Weights of a small mixture-of-experts language model, trained from scratch on English Wikipedia.
Size: 9 layers, width 224, vocabulary 14032.
Experts: 64 experts in each of 8 layers, a softmax router.
Below are experts of layer 3 (counted from 0) of a mixture-of-experts language model. Rows are named router (the router's row for the expert), up (a neuron's input weights, with its number) and show model dimensions 0-223. Each number is 50 + 12 x the weight over its row's rms, rounded and kept within 0 to 99.
After each expert's rows: a language model's description of what the expert responds to. This comes from a sample of Wikipedia text that the model never trained on.

# expert 52
router:58 52 19 43 64 41 58 34 50 51 46 60 30 31 52 62 39 53 48 32 60 50 50 49 52 67 58 54 54 58 49 75 58 48 61 39 48 39 48 52 29 64 60 57 39 62 52 46 71 50 22 46 48 53 61 52 51 51 41 48 35 61 53 53 76 50 56 43 67 31 74 42 72 60 54 43 25 56 49 34 82 43 44 58 47 52 56 61 63 39 47 29 25 50 40 64 65 48 45 36 39 84 52 64 42 63 54 36 66 46 57 56 46 44 56 46 69 53 44 44 56 60 69 56 54 53 47 40 61 46 35 68 48 58 49 58 53 40 56 62 52 52 43 65 44 43 38 68 51 45 61 48 60 38 35 45 45 20 36 45 39 48 37 50 50 46 49 43 53 43 58 40 38 34 35 43 38 46 35 48 36 62 46 53 31 23 32 67 59 26 38 94 74 52 50 35 71 47 65 62 46 49 37 51 42 46 64 29 40 44 44 51 37 54 52 62 35 49 35 46 61 62 55 64
up0:49 44 43 43 65 38 44 36 51 34 51 51 27 30 41 66 16 48 44 47 64 46 54 42 48 44 48 61 28 51 34 31 66 64 52 54 51 61 20 73 43 51 43 56 50 52 67 68 44 35 47 54 50 29 56 66 42 53 59 44 53 45 42 33 38 55 60 60 50 48 62 32 42 57 57 65 56 43 39 56 62 54 46 54 47 50 50 48 71 60 61 67 29 41 29 67 66 40 41 26 39 47 67 41 58 50 47 29 48 56 36 32 51 62 49 61 55 54 59 74 58 53 84 47 50 53 48 44 49 50 48 44 67 52 59 45 60 57 68 48 61 37 53 62 56 29 36 69 44 21 39 61 42 47 53 45 42 58 57 47 36 42 60 61 54 43 47 40 54 67 38 59 46 46 38 58 57 41 58 38 54 62 50 80 65 51 41 44 60 51 57 35 50 68 41 69 54 61 39 44 62 70 79 43 26 44 30 39 30 29 49 31 66 34 47 35 58 53 42 52 81 60 50 49
It responds to: Endings of foreign and Latinate proper names and terms, such as -ium, -ina, -ano, -ta, -ian in Smithsonian, Panathinaikos.

# expert 57
router:50 60 28 38 52 56 54 22 45 26 50 55 36 31 46 57 36 53 32 39 62 47 35 61 41 66 65 46 49 67 45 61 51 32 44 27 85 41 60 47 55 51 59 49 29 41 54 45 61 52 48 53 36 56 52 53 43 48 51 51 38 48 29 31 65 24 48 51 46 54 58 55 64 50 55 32 23 36 46 41 63 26 43 69 51 26 54 43 65 65 49 15 34 29 29 35 68 76 41 55 42 41 38 69 61 58 44 32 42 31 47 73 38 40 47 58 56 58 55 60 52 49 52 71 58 65 38 50 53 40 37 65 50 63 66 54 58 57 67 46 57 78 43 61 52 46 45 55 54 28 67 56 52 54 54 70 46 50 52 36 40 55 51 51 50 47 47 59 53 39 45 27 34 58 47 58 49 61 38 36 50 60 35 47 42 50 52 55 60 62 59 59 29 58 59 58 47 51 41 72 52 60 46 47 32 62 71 62 34 33 51 58 55 57 64 71 51 56 34 60 51 56 60 52
up2:57 53 54 55 51 50 58 46 41 39 31 37 29 53 67 45 72 56 39 42 41 57 35 50 57 50 71 40 30 62 63 70 52 49 43 58 51 40 55 56 33 86 50 69 57 78 39 42 42 28 64 41 30 51 53 68 57 48 43 47 47 56 63 49 50 72 52 49 41 34 50 34 62 48 39 43 45 49 42 51 47 65 49 36 44 55 70 52 53 61 50 61 64 50 61 43 66 70 48 47 55 55 50 70 31 61 56 52 54 46 32 40 60 35 40 53 42 59 56 29 39 26 18 58 50 37 49 41 42 50 50 52 51 54 35 59 43 52 48 62 75 53 37 47 44 44 49 71 68 42 53 47 57 75 67 52 60 69 74 56 50 55 27 41 45 50 37 56 69 41 43 42 50 47 36 21 43 45 34 46 74 42 53 54 45 50 23 63 57 56 79 48 48 47 42 51 47 49 59 56 44 47 44 32 39 72 39 64 38 38 53 51 42 31 41 70 63 50 18 42 42 73 53 55
It responds to: Number digits and unit or ordinal words after numbers, like million, km, ft, second, term, season, and IATA codes.

# expert 60
router:51 50 40 45 52 45 48 54 57 32 54 58 38 54 56 62 43 56 46 47 45 37 42 53 54 56 60 61 31 51 36 76 67 21 46 24 66 63 42 43 52 53 44 62 35 53 48 35 46 52 38 45 46 62 64 59 47 72 80 78 27 56 40 43 58 14 57 49 44 29 62 48 56 48 57 35 11 48 49 36 59 47 37 36 23 21 56 59 44 60 19 38 35 57 50 42 66 55 47 51 46 54 48 41 43 51 54 37 66 46 54 59 37 49 51 61 51 59 49 59 59 50 50 62 71 69 32 55 55 57 54 59 47 61 58 66 54 61 52 72 59 60 30 65 50 45 60 55 62 45 44 36 49 49 61 42 57 39 39 52 50 60 27 62 54 23 49 54 61 54 47 31 48 29 52 61 56 73 38 51 64 58 37 58 45 46 42 60 66 45 56 50 55 60 70 40 57 46 37 49 67 40 41 48 31 42 59 40 48 51 25 31 64 41 24 61 48 48 40 44 29 67 57 47
up9:59 59 60 40 56 65 39 54 45 44 26 50 42 39 34 64 35 54 63 65 57 62 43 53 32 59 34 38 46 58 37 52 57 31 46 53 46 32 57 53 26 85 60 42 66 42 62 62 61 57 52 57 49 49 30 59 57 61 53 55 48 55 61 53 48 44 27 50 39 57 41 50 69 64 47 60 64 61 43 49 47 58 37 34 57 33 29 57 57 48 71 52 27 60 49 63 48 36 54 60 43 61 48 67 44 50 62 58 51 26 67 39 43 44 51 32 71 57 61 53 47 46 70 46 42 59 45 53 36 36 48 35 40 68 60 69 46 74 53 62 74 44 26 44 37 66 56 52 42 44 59 51 34 70 40 58 39 43 46 63 42 57 46 40 43 69 60 41 55 55 32 65 39 34 51 54 44 57 47 63 30 65 37 41 56 42 61 57 38 46 67 63 32 54 26 29 46 44 35 63 70 47 23 41 73 39 35 62 29 48 46 47 64 36 59 47 34 57 41 66 41 69 48 28
It responds to: Auxiliary and copular verbs after a subject, such as to, was, is, can, would, plus the ′W / separator in coordinates.

# expert 22
router:60 56 41 43 50 37 44 52 37 40 42 63 43 45 39 69 44 67 74 22 56 26 49 58 46 65 75 62 41 52 44 69 79 55 51 36 54 56 61 47 41 63 57 69 34 55 55 44 49 29 46 45 48 39 75 74 46 67 60 62 32 54 36 37 48 44 67 59 42 31 48 46 60 51 59 34 36 50 52 45 65 51 48 36 36 39 61 64 63 60 30 46 41 45 53 22 71 66 37 52 59 48 67 43 48 45 56 39 57 28 58 55 47 43 48 60 49 77 61 67 58 44 61 73 60 55 36 63 39 56 63 51 36 49 61 45 60 74 39 52 53 54 34 74 51 40 38 73 51 45 49 47 49 63 46 24 56 46 53 37 48 73 44 59 50 40 41 47 62 46 49 49 42 18 42 60 33 59 41 46 53 77 28 59 44 49 42 55 63 53 66 55 30 61 73 58 62 31 36 35 52 47 44 35 33 55 45 50 39 49 44 40 53 59 35 67 35 59 51 56 49 58 53 43
up1:55 52 26 46 43 69 40 51 46 54 41 64 51 09 23 72 44 73 19 44 39 54 39 35 46 73 69 48 46 64 57 59 63 46 52 57 61 43 56 60 57 66 56 72 42 54 54 54 44 40 60 40 49 61 54 75 54 46 40 50 26 66 42 49 61 44 51 40 45 31 51 47 85 45 67 60 43 45 50 50 54 70 57 42 33 45 25 54 73 69 36 62 20 61 57 50 52 52 35 55 61 52 42 45 54 63 47 48 61 37 65 37 56 79 43 48 55 45 33 24 59 66 72 50 52 63 47 55 54 58 50 41 51 61 34 38 47 60 43 50 60 44 52 36 62 61 61 69 63 57 34 41 59 55 65 39 39 62 45 64 37 45 31 53 73 42 43 56 64 40 58 34 45 36 49 48 45 74 53 53 63 53 45 47 42 41 60 30 39 54 50 56 45 58 35 61 52 50 45 38 59 57 39 37 72 55 41 32 35 38 48 57 35 42 61 51 46 55 56 61 54 38 51 34
It responds to: Forms of be and have right after a sentence subject, such as was, is, were, has, is being, and was also.

# expert 9
router:54 59 35 47 49 33 64 55 56 56 51 66 41 35 37 62 57 76 56 32 49 37 31 48 45 52 79 51 42 61 52 56 65 52 43 35 44 38 51 61 55 48 55 75 39 80 64 20 52 31 50 52 38 40 41 70 52 72 65 63 35 47 37 47 54 37 58 50 40 41 52 47 70 47 46 41 34 53 64 26 59 42 41 60 28 40 40 50 71 43 64 54 57 39 33 51 66 54 46 66 55 46 56 56 36 45 59 43 56 41 58 53 27 54 47 63 45 65 70 36 59 51 52 77 79 53 57 65 28 50 39 50 33 53 56 51 50 57 39 72 54 57 28 76 52 53 35 64 50 43 64 44 53 64 41 37 54 41 44 41 46 70 46 58 46 35 43 58 60 48 44 42 52 17 39 61 49 74 48 41 53 58 44 65 54 39 36 66 48 39 61 45 25 66 65 38 62 55 37 37 56 57 29 37 48 37 49 48 39 35 55 31 55 53 50 59 29 61 42 59 45 64 55 45
up1:49 66 35 59 58 36 25 54 55 65 56 45 52 31 58 35 51 55 53 49 38 52 35 47 46 54 47 27 47 56 45 41 41 52 64 43 58 68 54 65 31 61 56 31 39 39 52 72 48 63 48 68 50 23 56 46 24 54 54 55 41 53 49 46 68 78 27 41 50 55 32 25 51 56 46 36 52 58 66 64 60 35 49 48 76 32 59 58 29 56 53 54 59 35 47 41 51 58 58 51 51 61 35 50 73 53 41 35 68 43 45 48 60 48 56 72 42 52 57 49 63 35 54 26 66 45 55 66 45 43 06 41 33 43 37 35 38 43 51 49 56 49 36 45 34 35 47 50 55 54 47 64 68 45 51 52 47 29 48 34 39 42 48 41 47 65 41 79 68 50 37 36 50 47 54 49 68 47 51 58 58 59 46 48 62 49 55 45 53 49 55 34 56 43 58 70 45 44 34 62 41 39 46 43 41 56 53 58 30 46 41 36 65 46 34 49 67 65 36 67 21 86 38 49
It responds to: Subject pronouns and relatives beginning clauses in biographies and media articles, such as it, he, which, who, also, after where or commas.

# expert 15
router:62 52 59 48 48 46 47 20 64 56 35 78 42 51 62 64 37 62 57 29 44 62 37 66 32 62 60 61 31 65 60 33 48 47 51 40 86 74 63 71 64 54 44 54 60 36 62 29 43 42 45 64 19 37 47 54 37 51 53 70 46 52 45 46 65 61 46 47 36 38 48 30 42 51 41 41 36 55 57 54 48 24 35 44 58 33 47 58 63 52 52 41 36 47 49 31 38 54 58 47 28 42 34 63 54 67 53 56 60 23 43 52 47 48 25 67 42 63 58 51 61 61 50 35 52 58 36 39 34 45 36 44 46 50 49 35 66 53 51 61 51 72 45 41 52 56 40 54 39 39 67 54 63 67 63 48 61 47 63 43 49 41 62 52 64 53 47 62 47 47 40 54 36 58 42 52 46 60 50 66 66 56 46 55 45 22 43 67 70 51 72 42 53 62 68 35 65 48 30 57 43 48 48 38 36 50 56 63 39 49 51 58 62 44 49 69 40 46 20 53 28 62 53 69
up1:42 70 47 56 59 46 61 27 59 30 57 50 53 34 56 57 52 39 44 36 73 60 43 76 44 74 63 61 38 63 80 43 45 53 66 51 53 27 39 55 56 64 47 53 48 48 33 41 39 48 69 46 57 61 70 67 77 54 47 54 52 62 38 38 45 51 68 67 52 34 48 37 44 64 64 37 34 62 60 44 44 39 57 56 51 66 73 58 60 49 52 46 48 47 43 60 66 52 31 57 31 23 50 58 59 37 75 61 42 46 34 48 54 63 45 34 36 49 53 60 34 46 59 53 67 63 41 48 52 64 59 65 53 66 41 77 52 55 49 63 37 52 35 54 63 46 45 57 61 55 48 44 49 70 59 24 48 55 56 26 38 77 46 47 44 53 49 53 38 50 64 60 58 44 66 27 38 43 53 70 43 67 36 53 32 52 40 41 51 54 31 42 61 53 41 57 52 35 47 55 60 67 41 55 41 53 50 43 41 56 36 62 24 45 66 31 58 84 28 42 37 56 56 50
It responds to: Single letters and short fragments at the start of words, often after quotes, parentheses or hyphens and in math markup: et-hereal, o-l-factory, N-i-all.

# expert 61
router:48 60 54 56 69 41 39 41 56 48 24 64 46 42 36 59 39 52 59 36 47 55 37 55 38 61 51 42 32 68 32 53 66 45 29 46 54 78 64 56 41 63 54 51 60 56 68 53 62 53 60 59 19 49 54 74 44 59 42 69 54 46 56 49 69 48 67 58 41 53 57 33 57 45 43 56 46 39 67 45 59 39 36 51 41 32 55 58 45 57 36 38 47 46 42 35 44 38 47 37 45 52 48 73 63 80 51 60 45 52 26 74 44 58 13 59 67 59 40 51 57 54 41 40 35 41 34 53 49 49 23 53 18 52 52 40 82 67 52 59 33 56 56 49 49 40 50 63 30 33 72 48 44 55 38 58 51 46 43 47 38 46 60 59 73 56 44 48 43 51 20 23 44 49 31 50 45 38 51 54 67 58 58 59 41 40 47 50 69 55 50 42 45 66 51 47 56 51 32 58 51 76 47 37 37 61 58 58 45 65 44 56 73 42 61 53 58 60 34 61 54 48 67 63
up2:55 52 41 39 57 54 39 57 32 59 17 49 40 44 51 55 46 76 82 49 40 52 64 45 42 72 32 41 66 33 58 60 38 46 46 58 32 52 52 32 32 53 57 53 45 41 65 37 62 58 46 35 69 47 41 33 47 51 48 81 61 69 61 31 53 51 39 57 46 42 58 60 68 41 71 49 32 51 43 58 55 63 30 30 37 59 52 60 47 44 58 55 48 43 68 48 47 31 46 38 17 54 73 59 44 66 47 60 74 58 53 59 36 67 40 44 45 54 48 42 51 47 37 59 74 59 29 44 52 23 45 49 55 69 47 54 46 43 52 60 37 42 61 68 62 62 54 75 46 47 39 70 44 78 52 32 61 44 51 25 54 67 43 71 56 35 44 51 48 64 41 59 71 42 44 42 55 58 52 41 56 55 43 70 40 28 55 57 66 30 65 61 65 46 56 45 52 54 43 48 38 51 56 43 36 59 54 39 56 29 44 48 32 46 54 51 57 67 50 38 50 66 58 53
It responds to: Word pieces following an initial capital, especially oc in social, Vocals, Doc, Noceto, plus similar pieces like ion in Lionel.